config = dict(
    experts_per_token=4,
    d_expert=64,
    d_shared_expert=0,
    routed_scale=1.87,
    balance_bias=False,
    n_head=2,
    vocab_size=15541,
    positions='learned+rope',
    rope_fraction=1.0,
    parallel_block=False,
    init='uniform',
    decay_shape='cos',
)
Below are experts of layer 4 (counted from 0) of a mixture-of-experts language model. Rows are named router (the router's row for the expert), gate (a neuron's input weights, with its number), up (a neuron's input weights, with its number) and show model dimensions 0-159. Each number is 128 + 24 x the weight over its row's rms, rounded and kept within 0 to 255. Numbers have three digits each.
Before each expert's rows: "mostly gets" lists some tokens that are sent to it at least half of the time; "comes after" lists some tokens at least twice as common just before its tokens as in all text. This comes from a sample of Wikipedia text that the model never trained on. Tokens count by the router's weight.

# expert 2
mostly gets: " \"", " W", " E", " w", " A", " d"
comes after: "\n", "\n\n", "| ", " (", " \"", "- "
router:131115100136074157118106178128105133131109081072104140167172112165139157140103066105135150151109133134135122112110105108108124119112142121185130108172131124131141119144125095135120157118160124159142120188121139181166112142139136136148089137108144091126161147110108144126161134161096123114161098148097124132093130135151134155140125138143134148126086162153112143135121132146133163163121142091139152129095103101111102121152181111151123114103143122081130079135147144172144145121115133
gate0:099126148109101162141117113140107165135132104119173110104135116125157131164110134113134090155097126145150118103132138107093122078094073133145116112124116104153149146175148179144129133154178115147121193142144145106114147153138109126158121134117141137143106128125083158095188144095134082132145121126119145128120124118153122120146139131152141141130146128149107118121085138167124145094136101113103139071084187112093149131162190144121130145129087116124156141117149119145134120133169164
up0:120150148150149135129133095102085153174141138113125151122131151152101126131138136174130140109133124104155152122110125169119096170135151120113112151132133096164127112135143131175091161096128154144129121121145174114097128137140167157120105147088187156129120147112124133092101143126137108171164102133111126126075160117157127126089121190131191119143074152130144160076137137116123131132131087100108128124153099099144145068109139130140099117130093105139113119164130125143169111114125133
gate1:149134121146136147117140143119096126210141159095105130138119146111104157147149134138125133123132159132115136140144093119198161096152136149175139082095143141128111130127137150119122138145124161121106105132125099137156112132096135125112113144099113142124125173096098123131088098117124103111117130131137080138117095133170139120117113141120090173168100132118068158189096131091093098133099161125090187127110122116123129114125126155116125163095141113082111103125132141160170096132131125
up1:141120113121109107122164116121133130126136080143090117134148121129181126137145137131138132145113096120097087193117126124111102141144075160097132184125157094117142135120131181118118121159071104131126129137134150142095119116111126160151150133132153132093147135168102136071134149101142165122118149152126172141121148173104151120163175141147132143142156126098156082123160128156173120116165090088118131171148158107150148144099103095142114113164135122115121155135145109104096104144126122
gate2:134075152114126149124119167145101102092097115148094112132175141152126120114125074110157140144130118154123141149145123149112133131141153112127137090147115123169125119147117149079082135112145162119123130150158137108120122156080112126133122130121109137086106089126103078129149090139139144105127143119096102147141119166103167145157102151103120167119160161098130167096118107148088106131143111130111137116119075098147110128096128140185156085091113117159134095117173119107074157145122129
up2:119127103147115137113106128124130177118151156123108144166116115140138127127101138123123162155150164178146110112132086084107133111100118141139094135134111102140131113109139113109175111150130155125141119142129110126108074154135100147115119103137187070118132132117102134096187119151119115146097087119133106123105124108119169125135147156149144138135068112093101081171172120111131161134164099099130133152084127158143139110123138110112117121089125109068096116122119136163099105078121160
gate3:143119103135151112156087120125125129115098087162096179157162160110108105073129073131138134133092163153182122136101172131119118126108116134135137090124081113138092118160112101144113137158197130127143154135131107128134131128118145122162167117105147135173101089133078112105198125114116142123110121123125112121133174114118090126160107121109118133118116169128095116109123102136086143136119125141159121138094078114124120119133168152087127130108162136151173112139141148119133136129113130
up3:135157128127150096149106134110136134121133125116083127154134125133100109164117113118119126164127180137177103164192155172119152114123099158070128095134113084118116156151117154124123119101178119119117133140088141107165155123098104119112115146096120108135126138134142113131109147125109139107141155132146113134129184117119121144153133157106112141092123134076090096145153096135123156133141113153096137172080090129153109108167169101091118107133148164153176148092124126174116142118104124
gate4:149125084164091121142085124154123090139108140110129135127163149151124145172121142107136195172171134144098116158120095130146114167116139153163122110144141135105160146147153123156152127159122141156126110149115135152137130165128162155117116149089141104125144122147134102104141170140158135113142141181112130103130108073119107160119124119148112128122100084133145109132125117127133125162098147071106102091109118062118144126145111131149149076114183119093130132149157122151125164122139167
up4:131136100121150138062124107110151145172149110163130137146188133107121074112163139126127157124129156139143133134124126117117152128127132113098133144110135140181160116139150149097127120114140119111128102087117153130101161115149111079080159115136124097094146131135134108182126120138142104111129127125172112137145138111112140142149176108083131145148124131152083112144126149167158114121123128107156110112088128149086104130172093178149117196134118113165149161147125157101106159163105147
gate5:085138142100109134136099139104106130132115128098139156119122093136144151107119105104113154148143150147132117143099136116099181134132188074090152140146112146112089144135107105153126115152129166115089124152127086148143092104087106121136125134175183157110162133068102120102129137145157110140123121126075124090138108105157159115131138146149135136112097071125154124148128134114143168142112125128130108147073132153117077113115121129137117133134124149125105083144124118175165135143103180
up5:131153126111099133126074134135089108159149139079084162150108111192121127099127147116106170110152137103164095157135120158139100129120134112119158164129133148131134121153085109127150115139165161092113126135122122146142118121126099127126083140076148151136123109120101102109140128127183132195174148069107110099130054121120134140148150164180121114119107118112108156129122105125135150157092126130128142140069106122117098127112134154111111113106134144101137126124137106158132126141122130
gate6:149136119106143114131127199130135118167124109127176095081137145166110103140108088172152116131134111128157107087129128087105125134133147151135140123143086154110133144139190097144114092118130161148170086172141084113133112115142118131127144108136142080134139119079135153105158159146143122140132119149160118122157139139087113110126146120155114130070104158165088150097119123117162110131117125116136132144084101122118148104082117119112091107103100140120135106108194136140106140133114134
up6:135173172173096139153106095155151125123117127149113126153158127145162152115115104081153098099113097123115134104091157121114152147091129171115113128140146134116099149126092108155131156142128136172119159065100147165167155130106110116152160112143100140193068096170131099131161130120109110121126138139144156124142147127102105129158150140114149112127102126139138104092146156168131119145169101141128129119120118112169119118127111133117181127129127133172166156115134153107143178133131127
gate7:133118119116134103133114186118152123116161107098122116120152088087109108098144103140141132126139142169117140135107094078106133099140142119146187124173157123109119130130135121139130089106137138166161132162143140109139103086135141119106134118095116141110151119106168143128130117133166131095136133117125107157098128136143123115142147165124142183094106159177097129171120063146164118129128144127111154145161140141160120145145147120142120078080133103081144135094134192136107168167107135
up7:130147166123154101138113122137129149106153091149125114127107156124145159143170120144125098106139101154096133168129147192163186100136108165109147114132151152087111151098139166153105124112110112103102134109129106097102151149112122131119164127171082144106144098137089101108134124141091143100145135126170145113146152166136163138131090112115128120131162176112165147140150148112145125130122133165096112146151141141112113120148152189100145169111114150116098150142111153146180119122125083
gate8:130112170159167156151127144102193123112113127140089135104096135125140155121193120160089150126134114109143158130105106124137164142142141141145143139139103170136118144124128135150112127148154066136145116152120103144126108122100141095121123168155125147133129140138157125147140129140082159144149152095139160104147098162107065114172110155097136139129138137122119138132142142096142115169173120165127132115157128148137125164156145133128156137126151076165159106164108072093129111163101094
up8:118155107112130096126180143135124172132133135143123143080115169104121110123167139132098080081126157134148123150122115161100151093184135142133131135056123170114081146128115169101107139142084133122119145133152144119080112166115093075100160123111099160173127119107164096146133139112141171118144130140139120144139147161087146121149115110129132103149111139117144125101121126088090105132117144161155123145134151138132099153132115142157104139100121099168127144176141143108152114148151125
gate9:167090108131111124124165133085125101139128109122136087117140116121111142130129099103113179135106122130165110096122102117148083127134122108147084107136173114096130131132144118141182163095119101108133130112141140193123166118161171169160129143128149102146138141146160168118128042124108157126143079167151154155137156119148114133131112113133145115173124172149085101151079132140167135121138147142120130092120120142167119123108100126132112117120119114084123089120121138123110144118113135
up9:125138068127097167150127117118130143115165136144144095070113130130146160164122140123112118129131141173091126099122105095137117074126135139153118143132105110157178105107147105124125155115154128130111121091115117163158146133114124142145123102121125124109112147169107116140135104069164091128100087121133166165146120145141164105136156117143128124122113130128137132153125121148163175103143138092140095087124118110119124129097150116178120103180143086059153131129170153141129091102117167
gate10:166145093134082097105100101116168088124115134141141119111142105099152120118113107153130074134106159102148147149127092098112102125152133092119126118118104154172124161207124112164127110161117124158170155123145130094115160131131128113101119142149131107096150121074142137154133116090126134151123096128121111147158136118117120063174108151114141127140100147110182116089161145115139144165108137151132135147139111121147119192134113105142089119112101155159124146162126141111124144127096127
up10:134147101159077136083050127085141123119115117125107105107165105094119135119129109163129139110110147138098120148112158146136111143172109133139121143116124137134157164157119093148154097089103139124127117156129143125103152129133131137130155124166138146145098118104110155145188105100126133109149118138121150148143122137151140079137075146106091148151094163132147144103147086095121090189115161139105150122079131109068156106116121134150113119132132122146161161094096124107128141120112098
gate11:121153083115103131135092112111138128143088136140105166109137093118136118117163158137147125155115154089106140138117134149112109127119126144154114097175152136092112156155135071153171145101127150138091138174105129126128099161125113138163164132126130181112152110107149133134153123148101142082176112142133108154130166090123157151136105132146118123092148169131146111122128139119076092082139139143151180147138167069104105149137131131145153161178142137107109101122124149140152163114104131
up11:062120126120088143072162157126141110154081122138111139114127131109148128116136133142159147136120131135132129178107130131093119162150133120118100133114095101105099148148114077138154138125139150136105131162102092110065115161148070150164160159125128137116163129095135142148155133158189123107105168121099139135106184118105163132110143152134128087123108099141149145107148135101116140143131141150130126108113147137149146101101137100183148127162139148120154129138116101139182139170137116
gate12:135150137154089106118149108112134124149164108140105117150146136145112173132132131106092110095119079148107071111132097145122137168148122164157167143098119093158142116144109167141084103125099133128114129185123099147140149162133152153131136147146096130104143136125149150161125140135173129134087120128130108151102131087107145117153090172194157142103110136143131073114093123127129090127121106076153140131110139122115137094134089138135106128135143105113137142163171151112131187144130153
up12:119096100128148107104124140073085129162138122135147141130150112134123119154137121121077163135113110112136137095174119094106118139118122149143121112160157097125150121129138092098096120161154144140137113121067145132129144122163146184157153093158133146115119131112087119158066100123109115120092136148102115149136092103107098140142103152128122107089118137083130094141139118123148110120124122119157134134130100123119131122120151126161058088107098127096133099175127139192105138183120138

# expert 5
mostly gets: "\n", "\n\n", "| ", "===", "==", ")."
comes after: " |", ".", "\n", ")", "\n\n", " |  |"
router:054155133164102110135146124086107120113103075081097150104138128150169095145135117079136116106126123151128126124087123114096160131129116160158186142157111133121100130104126202155127147132126106135188122134148144190153131131156140110126113132180127122160160144109121097130157135152119110144137117132094101131100150148122094137099120148123145145124101157134113155117122154157146133178182144144129154138102143099124142149139157136135100105109125128103114127173137142143145140127115133
gate0:132109103153122078157151167082114109154124069103127119126130133149154062136093122106122147118137089108142086127141134129128115113114116131106131143129113126089105126136177164118110110140106127105134082150132125149110117089167165131138101079129125120114098119104125142134111142152135106189077129125116095126123100145107135176086117132116132165143076118126165139172140131124188148182115124135092146125128142149135160105129141138151095138144109124077139088133135140106152119147122120
up0:120131124112143157108125119075151173132102169155152133128127115158123136133127141118111097129113106109161157116173116122102129129145093109131115119099148152151133133111116095135157151146126138134113179110116161168156099126164085118122129061128121152102081157161121114139084131136104108142162101130117111088139097088175099126148091123159129123112094116134123125150110114117090116101139135166175151097097157125115114147118070120114162121084110106138134144146118167146095092159100113
gate1:108142135127125144147172120123150181151132097138145157117159147148163097117160149121099130119148126138128133127087110109132177127120142149159133143091109156108087121149093178103112142164144101177111092142135145172127099144124125076109158083163097161143130110122112117094132132125127116093169177122095119133128122127101102133139084129108122146115122156117126167103141089130112134154162141140143173150135145111165133176148123145113119116074131127129096158164171129089120118148102149
up1:102129147137114128147155108123176192098149125150113134096137134177144131106167133122100142115126128160140121111113131133125164139146105148109153144150118094094111095076135162126110118145141082126151111126167167206121108159171146107099127138197114121145125099121087100104138145141119141091169108103121144156113125101115120132172104146089158130135140151158164156146106155147121124125152150128103177121168117150117098134142129131121107119122121104103114158172144121113129169120125123
gate2:144103144068135138143106099111168122081096132134144145123129093159097118099137106147115093102099110158155123147153108088122138104102165131115154113183134134095122104108136107127153135124128109156094169125106117140083109113125114103121178142164106113131154174127121143139134117157093172139156102141174163131099105101142114137159123161153142131123136103096097125107172105164148118126107157120155122168106111107153086139075122139111140157136121135140150107171118135123104108129086099
up2:150128147114136149076122108132132093098100123157154147085100112155132137115131128150144130157125118138150131121158112119136183137128155149131147126113148151122172104111124116130125086167102165129129156152150116149119125060101150142140169131101126127130094166095144164116110134150119155119111153137187118172126104117107109104150123157092129074137110094071097138130092111138133100091145152093157111150104146133113136077112086129178116146181125130131118116134121167117141105132122154
gate3:099111105149136135151147094137161157117145106129094171080136098152154135150152154154120092136184123158175093154098107114112128125117123135145184148151101135116146108159142150149142136119126104090153062123140131149096171124106137106172114145190136107148145140111105106111181132099157124119146166115071148107146139147138152123112146112128078143144102138128121157140117161136139144120124109109106107135131128137149146152114143178124135148134096087120104118158119099138152165111145119
up3:168135184117135092122107145129095112108108126130146105136142155143148144106150129109119074104102128098070176111105162143121144158128090102107097100109159140125122150133085137144111159182134125169083162106092110102120144168112089104096160127120120159148138150164143146124097101101098137107158114116145142138129137121134091117076088103150127139142141130097127125108131096177102126128104152156133148118126164128142113135124151083139164135106121121159105134115154121091085130099113132
gate4:106136105094097161138148155123093127162082102128126151145104118114108101132153143075101155137102130102147105099139129155175106116136137106177144100089133128091112115158173111136161139145107131098148163113149126084137122089141151164139145154147167144134191168133134141138057134160118115146158130134094112155103132134108126094140118142137119094136130125119147119119160112166131154103130106101098153136112104140157141136094122106133097114112122167124144136169129132178112161169108114
up4:117114178136107084151108109136126117117161130132123103123152131118111102098115149099170120112104153118148119132130117128106108157117125115134092158160131128169158117130082138119108117139107094115141109107163163193170124100150110114120101141143140122145130153166143088100079112115120106153109147137186145106093135101104155166088136157130087133139080125158119124126107160136171164129151148141108111126107129115115151147164125161109141113151105082172159145124109146162076121167108125
gate5:127130082096146163110115114125149140138107096128093146076113080095141136097128147109089147136134113101123153141159101123101149138108102124116102129133129137117157103137117113155115130131120113092128152130179096162094141171120106104143156149160160151138115131080132155121114124152112161085132158116141087151145131152137098112137128136137066114117064134097121128155184095147117078120123147149130140133166130149124144170129142142068132099126143147117160086093103135132122126099091114
up5:136135186188147122144173096171098150100153107134104097103112087119162141149093091099131142088118108144139146108131114130113141141119129125121140143112075176153145121147097137155088100122107091127158131144126124120121132158156096160101106156137127114164102121114120094119129119112131163126124136093140126105149158136114127112156158157088166079107101155159110149090160157145116125107124122147112115130153130112156131116147104138089131099147163148189172116169144122126129144122099148
gate6:110120157146117146153107135136082149119101112147065119146197124145153103155151155116107125114128107139112186125101127142103152136143094096156132097141126137162090131121148188143104121111110119134108121122127146134116141160180140134099108096148131106121138117113130099109126160101088136096128117121109108166130150123116128134086124150122111146105123168155101143102132106121134109184115186156146156128146156110137146128140125190128115128116118150174191158132169123139110143099141098
up6:153119125127132083162122188158134098152119167151174135158120122138131123128135074143100114108133133153151141150161079147127094097138147115085141111157143107091089173154122093137141132162144096098144097110121117100140100133150084111129137116125145156149129189148170139140145128124129135142133095128132100138116112129135105114125150100101110092094129159134162132081141152134124136136152122135113144122128066169136127161107123162114143118111143137163172125096130139114091136177091096
gate7:161110167142126111129183177142084169149115103083156170113134169155116157163120124117126136126134117144134146110117104162123138119157089107134115119126121084113130103135102147106119103172157101155168149125121103149139101128096194118151138138122140174186127118100114119125120176118143123101161126135147112139081125134127154165124139112096127127164140167133086132160128122102132145169152117114132149170080138140127107116143153111139192095101125123152105158131116134126124107128122139
up7:157149130113124180105181099130123159101171143137133124108139151112116100097086161035119132125151138147117109126142129113112128143124152159123137133117158171131148074140126150108136121160119103141163082102152136118153144140105117138084121111094114136114137122122122151160091113121132138113110161156171106117140142096090117086115124152113108119147125135127087139117097127105117131113133156112161132153109172123139150143143082161100135162140162138105104150147091137080094129100091147
gate8:120150121100087167101171142114114145164139143139090164098148112145112109143117115101116169103120143122148092122128116142114141125138177120158174112177106097151110154177164115146129116126137125123161144110136100138138091141105145178182106168147097106101137109147090118111122113155098125116169107132117117172085127094100126175133105126160109133118132152120133122114169149190139120157149162119126146107133150128157147127117112155088127098103126104073126129155102106116108140146120129
up8:127092084136156066135098099126160165132119120118126067136091122107081123123164173092137103145108130086094090101135121095153104098132110128113075122136174185122151149114147153149140158131083138134086116141132140114117131145128147081109124119136132109153127137104171119158115102122134125110136093114156136124120126142140132154157108128147142135118146136107137113171143113101145129132086110095173132136113156183113115122138078127132122146132122129167135123136165119166108164146090103
gate9:134155155136128115170150099111140127107123117117142144128147129094151141178179121139117125068102075105145103096112138168115144138126121128133163167104113065143065133128121166120124118092137112120136131118155181158164150141138138160167104142154114124149109147158092096082119190141122160145156114115110145104097141141134138120099116122101167153102100093136116138101084139151114127135157139145079132124095113137141124080128116127115140127161132138112088122143119128104130158154143124
up9:104137167127142133172142106105108086108162129146144129121142125124121134145133125125108112087140077092169103063084151143109103102127119136091141146126120112115083123097117138081143148110135136134106109096075155111142171156113140111151119139121114139156100101146096158124151163147136158163123118126139144085128108151091132081115141164081155139131125102164120163097094154134098147154134135153099066152131112131106125107106157132130112135139134127126110119146156107127153166164178124
gate10:132136162144147127134127112143110116095104131112142162109117123135091127097143141117109124099125097166164128108149108104117143117127104131152155148187108134131119140132086134137096101093106116116143150117120068144114114087113144148122124136129112142136107118153153190110197135143099146109118107135147088142098122167171098132111111143088160093145120128110096115120110127150135102090166169160130161123139150105136085119108120197122066133178107112121150153136117152130088111108118113
up10:117093118133166143138120181136119120142119128116094117106109088104155155120115112127137077157147188105099124153120116103058104149101141168127092112150102131153152081129107112109105082085134124100129128108145108144153100123174137144140112143130137097156162154083113107147145100159098130121108102132126144133121119123143107119129134126099089120111120117156135125161146128129155126105124084132177115147112125138125112146120175088134149129101140141126120099110086070104070107095151127
gate11:104153130127140139102149167101092109152124131081138082143123124146107110140101133111086170126141107137161135090130138128143116141111116085130127149115045138164155130114081116132132113114133112172111119161155129162131117138154128090152072146154125150167129101116137139151167186070141149144143079145162097126120141140106124094160108114113149137105120126138070172116095154148157134138141160128127102122112105129109099097158133167131156152129138146096113130123111119127143118141110111
up11:123120140107140134165137129100155158097139094124099178175128114101148148151148129190145161147158113112094068157135142153126190120137145142128130136116144122142082154155150151090107153127103128086151122129125099141132123107121140144143140107146130131080135126129118141129131112176139130135120165082185140111112158137088151139118131116165133142146103093120112119135139132119133159144142059109111128132115188106138162159099121106158129113112113128138174102141079148106104134144123160
gate12:090110113146106131114170148094159169086114131120121126133156146110134099125147155139145108099145102103142127103158120132098158118134123098171094112162136118163097137085155184104140122179082123138146123130107140144102122141096142087119134119155149143131159139135081097162134137153122133116066110144129121148068126141115142127107074093136135122132151144099128142128112121140156165143140087144111078162144156161123175151154120128108125131075137128158124142153167146100133122140102132
up12:170113107122122116112127113075151155083129098110103142122116131091125109132131101134133158140127109130141083129174164138116131129128148085137079145171117136135112090108173111141174121145111095126131126117150133110103146094106115120134130175097155127095129157074086132126100117144147107147105096150168100120104073136129130130130090121155153148139111115130109085160155104105150118148112132129122147133137079137126122135132143129161035143121115156156121092121126128145135126170095103

# expert 13
mostly gets: "1", "2", "0", "6", "7", "4"
comes after: " | ", " ", ", ", "–", "| ", "; "
router:122116070123141158085120148127098141113134105074107129111150098116141111161128104132148094122087110136128071096119087162117147084122111147124133131150132136138144155137095171175107164146112097118121094125127137148084127133169127090117114145134134145119177114098130100096156118169077155096162105177101125107128131200158100142123163112134148133112090146116150107108130126165157132137144168137169148126121136112119112124139134132150099131137147105118130158160130148129120162133108112
gate0:109112127126110126132105115126099149130111117097137141118125091090138138143116096128175152179076124126124078141080069175126116061117097116129142177130140140139149105119151168138173113149137142125118165118106170154113123142136109127118153134141129128111173108160139133108133120135117115175119069130096155146138096178098102112134157163148143120147145118120102078107137157127103148138133113082115119139070115146096144136122132118169140104147137135118120144165152153138157105137134119
up0:120150097117149134124116116100111129119161100153070091095117138074090115136125098104089151155094082145128097121093113154096087133097110126150105129142124171135126131149123145120154118134113127114160122105117145120059128121161134143131130111118113118130189113114132113151159082141112154118132080131158117122130111172091132115166122139118149137119129095103094075121146168090118119089129133124136121147122159102160134138129103146108121088120138136129200113129143120148176133167144114
gate1:156166123137123175117125137117111128061087112114131126127134146114127151146150134155146114127096091127132164141108103127123135132105145124135078166094091132160128132115136138152131155154120120142141107156157151133092134127159139105173161127115107132157137146059149106144112125160130161131155124137131159142126119162135156139123184141123114132167139133107112150124165146139142152143051131104188127143125130134169168104101163141147129131168145125162128160194111101132150162129140158
up1:124152103122103160113075092121156137137163102151111099095180115121133126125083157126125137087101201125122140147127122137123130149148137161143125135148118134101096083132178151148168118104096176155134105079122108135153167121135096141152107146146172107121128117124119111146146088119093165111113093114088165123147152113119119160116162158119109147160129105123153135124147165153121107100135128144144149091120116073086142124152121114104124121151134117121174101094155105116146119133112138
gate2:115114091112132119136087116118124143100100154122141146123120121126133113087126134146101138155134135149104113090117170084112150168165126140153162145153130134142156154113130138122127121115100103157152121156166102126133129131151095114096136142105075175117077118105109104148147142120149160121102164119087135076133120191146135123082111087101148104145128108145139094188125113143139114144131129128076103137135122066109142167130138134167133120082147103120139118112171182120123131123158119
up2:135105110159140142085134123090148143139106133090128098160154163162107091125150173132141103148162162111125124126113160151111162118137132145150109101096094109082093116133155132159162115114121154092115120080135162115077131108110118145118120148141140131145173071110147105133189137134146121128115151079118104125127084137149118136139118151099160138141125122116120081138085144144143108072131141116109117104147104164152102099149166104101094131136169118151160131117130106081131124115125110
gate3:099106136118140114122162107117134119121125128157124172132103105153096128149121144156109138170137175122123133138114140122156160100114134150140160109058125145130167101068101133079105131103149121146116120161094121148115075099123168120103142141124115137126138139121165128107119107134106108134185101127119127111102096139130108165144094138089166150125138150116129135125102146136147099114114109146131069126155106069156124127096162139148169091138083153087128139137147083106159112118114158
up3:140144089150165096112116184123168148140133099117180128136103134093150137125141126119116179113152135104144167184141102107062105138128088161160138114164162136100109132147146122091114119132124122120119140122108176140102149094091148120172121126136116064139153108156140141144102112165124133162123136159155127161139139107164162113120130092126091135137132130121145136136128107143104089085129173163128152153151163125148103126146102156128111155141134151135130109169148168144115127149129112
gate4:081100096105132123109180146120125153121114125157132112143143152084150143073138115089124112108114103154104101143142082135144181106107111127074133150137166127088138083153135173128129128134095132124132108108146121068128130127114065119145104151111108106142114154103131112113121108114099140135128130110118116146152116136129135115115167154116100115098132155127103089095090078158175111111086103157135135158152110139125172132133111114143134117165181072103112128133142127110135119125146138
up4:135084110123109124116133105123128157098150143143125115072153133087131143107143118093161102139123073138121141154105104165125129111084149135135103152169114126123141128174168133155150141143110115122119131136136134099123134119112086123138066116189150116104126102116121143121165083151105167129134121120115123160149112086128113121110114152147139112125138111096077107128105109145123096110116112159165127182156165136151134107088119130136157091107109111132057121149129140158139158121148068
gate5:099088135163139127185164156149099127138130102135123131145100118133129136117165113133165092118184138142096112100130089136101136146124060117106141155169119122124126127144101135143078149114127134167092137174147108127129129173119136132114113136163114199124146119132156121118107125087160190157159156151129154111108152147142141137134104105130150098125125135155131130133121109137131138162152153129120169136121107128161090122143110090141115065113099142139182126122149136127128094146169131
up5:151132126119140117121106125128130157124073155133151109144132137125143126122080094105151118120139128132167154095127124156132087099138134148122143113108157135157156164135091140166149134151143135127113135117078149106158081176111122150107132118134046107141124161181156122171091142139101085115111150133127130114131104121113138145144195125126149152154141111096094130108076121142115123117104070096168118099125148119110126119124100094136155124119148116176100130101108117132114151123073135
gate6:135143097109148131167159111115101123121109163078134145157132135121128133094121118133172154127127136121135127137170117139097074075098084121083127132113140125138135147146166100130099155111150075105140167143138115137149137137161120136138120116152096130108173157170165157166080123164129114126125106153136135105108104125129127132141138081178132106129123136136095105157138110105119139136162158115124149140082142129122096117122095120106168129106156157182141141120124173162108186113093114
up6:128141145149127107097125100105146107118126102112137135129131149163137132081125123121124153106151132138122113072124114176121182132113107154122138143109085096094126131147163121138159150205131097128092118096127123077113158088139088136100091135127123130165141128165202102158141152091148143139144176143150086130133137153124112088125102152100130159131127106107125120100137142121096125165096113117151131127142132142145109131140096090197125144126106120110129133127107115120133139122148073
gate7:116118100149112160121104110135071099145165104134118116100161133125135138113168095123079113116140101119132119128066085150157154114139129150139128101139149134114147124143126159109151112185142088145099164144129138118138136144072133160092127144179117110119130139103138132137118124129120151155162179147127143124098085117106119146133126154120139190123171169123165106153113102077126113152147180159156112118153128123139135141119164136138149128103116140149122150161129073096141139154137160
up7:143160122136118106126134175121126137077145137147136125106119178102143087120096115106168175123124133163122097136150163119130120147104112097122114175099102127122132135101167112140087121105147127084128119138134113130099120158154109107192146137128133123150140112102148130147116134130123110085118118106104160128135141153119131188087137167102115091146115098117074162124140125173118166141098091098115096164086104140144133156163090170140167128117089136137147150130128145139114104130139090
gate8:102143114156152104083140128180105123158155100069118135109108161095131142146141133141134112145153143091125116163105152135104177118117095113095121143131124105105102132136140158152120108090117124135130122107147112134100140157117137144126099144133117108153161104099151154133127076156158111103164148159083133122175178099162128145110136109119125164123121180171125132113127143112150109112128153124128086132103178103143141129145181153169158164145127100133093147140148098085101145137149104
up8:074136111137136114144124134127085173100118135128148112107120097055115120102124116115184138122135134123095156145093174113115115176110169130113129138159115150137092126104149119127115159119129114143145140145114106117137154138122112171169110113154126130133106123105123088148155123135127087144157114157046123168125171111132150140162122082132104155093125116159141135121145145127167099136101124146112128086141132179133154097151131160113114160087137152158118106135138157138138158153095115
gate9:107141131110155124146112122133137139084136156139181118109119122130127172111100135152142117138088136166132117097130076141130085107129192103098131124154123124136107145123130177093089105129142150084104111163147120156137107139156110117088104143104156160102123160142151107122089149189129174136150134115095111123099105134108127162136137123118113132125142147124103147088139071147132133155094096104165140172141136126134154136177113100151148159135129131072161127129181117130145113150122122
up9:112157132115128131146123146128146146126092163106158143140165140108109153123121182145109154145151151110148143098097132133127126160118163130147129128119172115126123172102131113100150114144093105150113113112156118147111105152151106145142096101139136135118093135128145124132102168116137114145137130150093105133142165108097167093109083100114086150102111139134139144114115056150122128124072178150085129116126161138166103117175108133066155140137119114096106122108168137183160172135136103
gate10:110170127122115103119100151169115123104126135114082137141140139070146084120116090179146151130068167165124076140134154102135101152117117137114177094134127107143171147140083107132131105115120168113114106110080127152131099136137077111125103132136134133110132119130144088144192139169141099110126140133125158064161133125112166152125130132129134115110119127121112139117158064127121139118116149108123149113123153100173124122116166091096137130097134107134150133119096111149112115144135104
up10:157115145101141108166116125126163088180132117145163153098129138151123136099127134142120148119187131129163120122115118162125177157129102103117127130162113128124100133111131122137132157112153123134089106126184077132122132156157111140144146109113164098085128131155126145124090146084135187116172082140119130108129108091117151150125137151163101165148129144120101119193105158096145140140120152146099124156135156165128108170170124150103123076148120115105104114124155131131123133117125177
gate11:100092101105166080112117118139117086089107130146093156094143098137156111137103185134105081126109128128122140096146140155125136112143115100102118090150104111131134144089108146151192108126129104121129091064100110183117124139120148159112144148067156109129109151087108100089119148114096127117121119151171086147143121153146164140127127112143122115130183113164134124098104115118132141104157147159174140124139110116136127111167131102119138136177113102130125139121130118107139123148103117
up11:164152161140121115154131117121121176108129127180137106150158113146143099111128116130127173131130109093114056117157093133132116118109110101146138116089132145112128172131170117159089145109119137110147144121132117124082112132111136123084120186111145153148174125186106131125063142124127110132152133111066153171114138104102144164161104150130159125105117117103147111117141158144150155149109115120126149169124103128152166099126161131145099135134155116122153132075098145132101146116125119
gate12:154119100151130127099122147087153100123110122099129105175128115147079131101121136083094097152130142114092133124175088092086108094135100113159133111111181135108144144134099120104113135138098120136093176131163151162145135100159120126124131148120102139099147135118122121138119098127125141125139133134122113072124111133158170131087108121168150128152140139114182131132121067126134113129123144106127131111167154131174200153114109084160122151123101156155104127156141174109151134120108118
up12:155122125155145086109169134116078127114130108111102138156141129113134080111043110118114155163135120114130098112134085131103117132127111127147131118104115110150157108119145093149084084116143131100103146129129174124123128100130113107103122127103128094120122169127148151143089141164104186166139121166154093122128118134088137156115152172138155121111106091163093131132151130109137137143132103072150122114140103134158185167095070100161126133120129134123139111108135131121113126157140144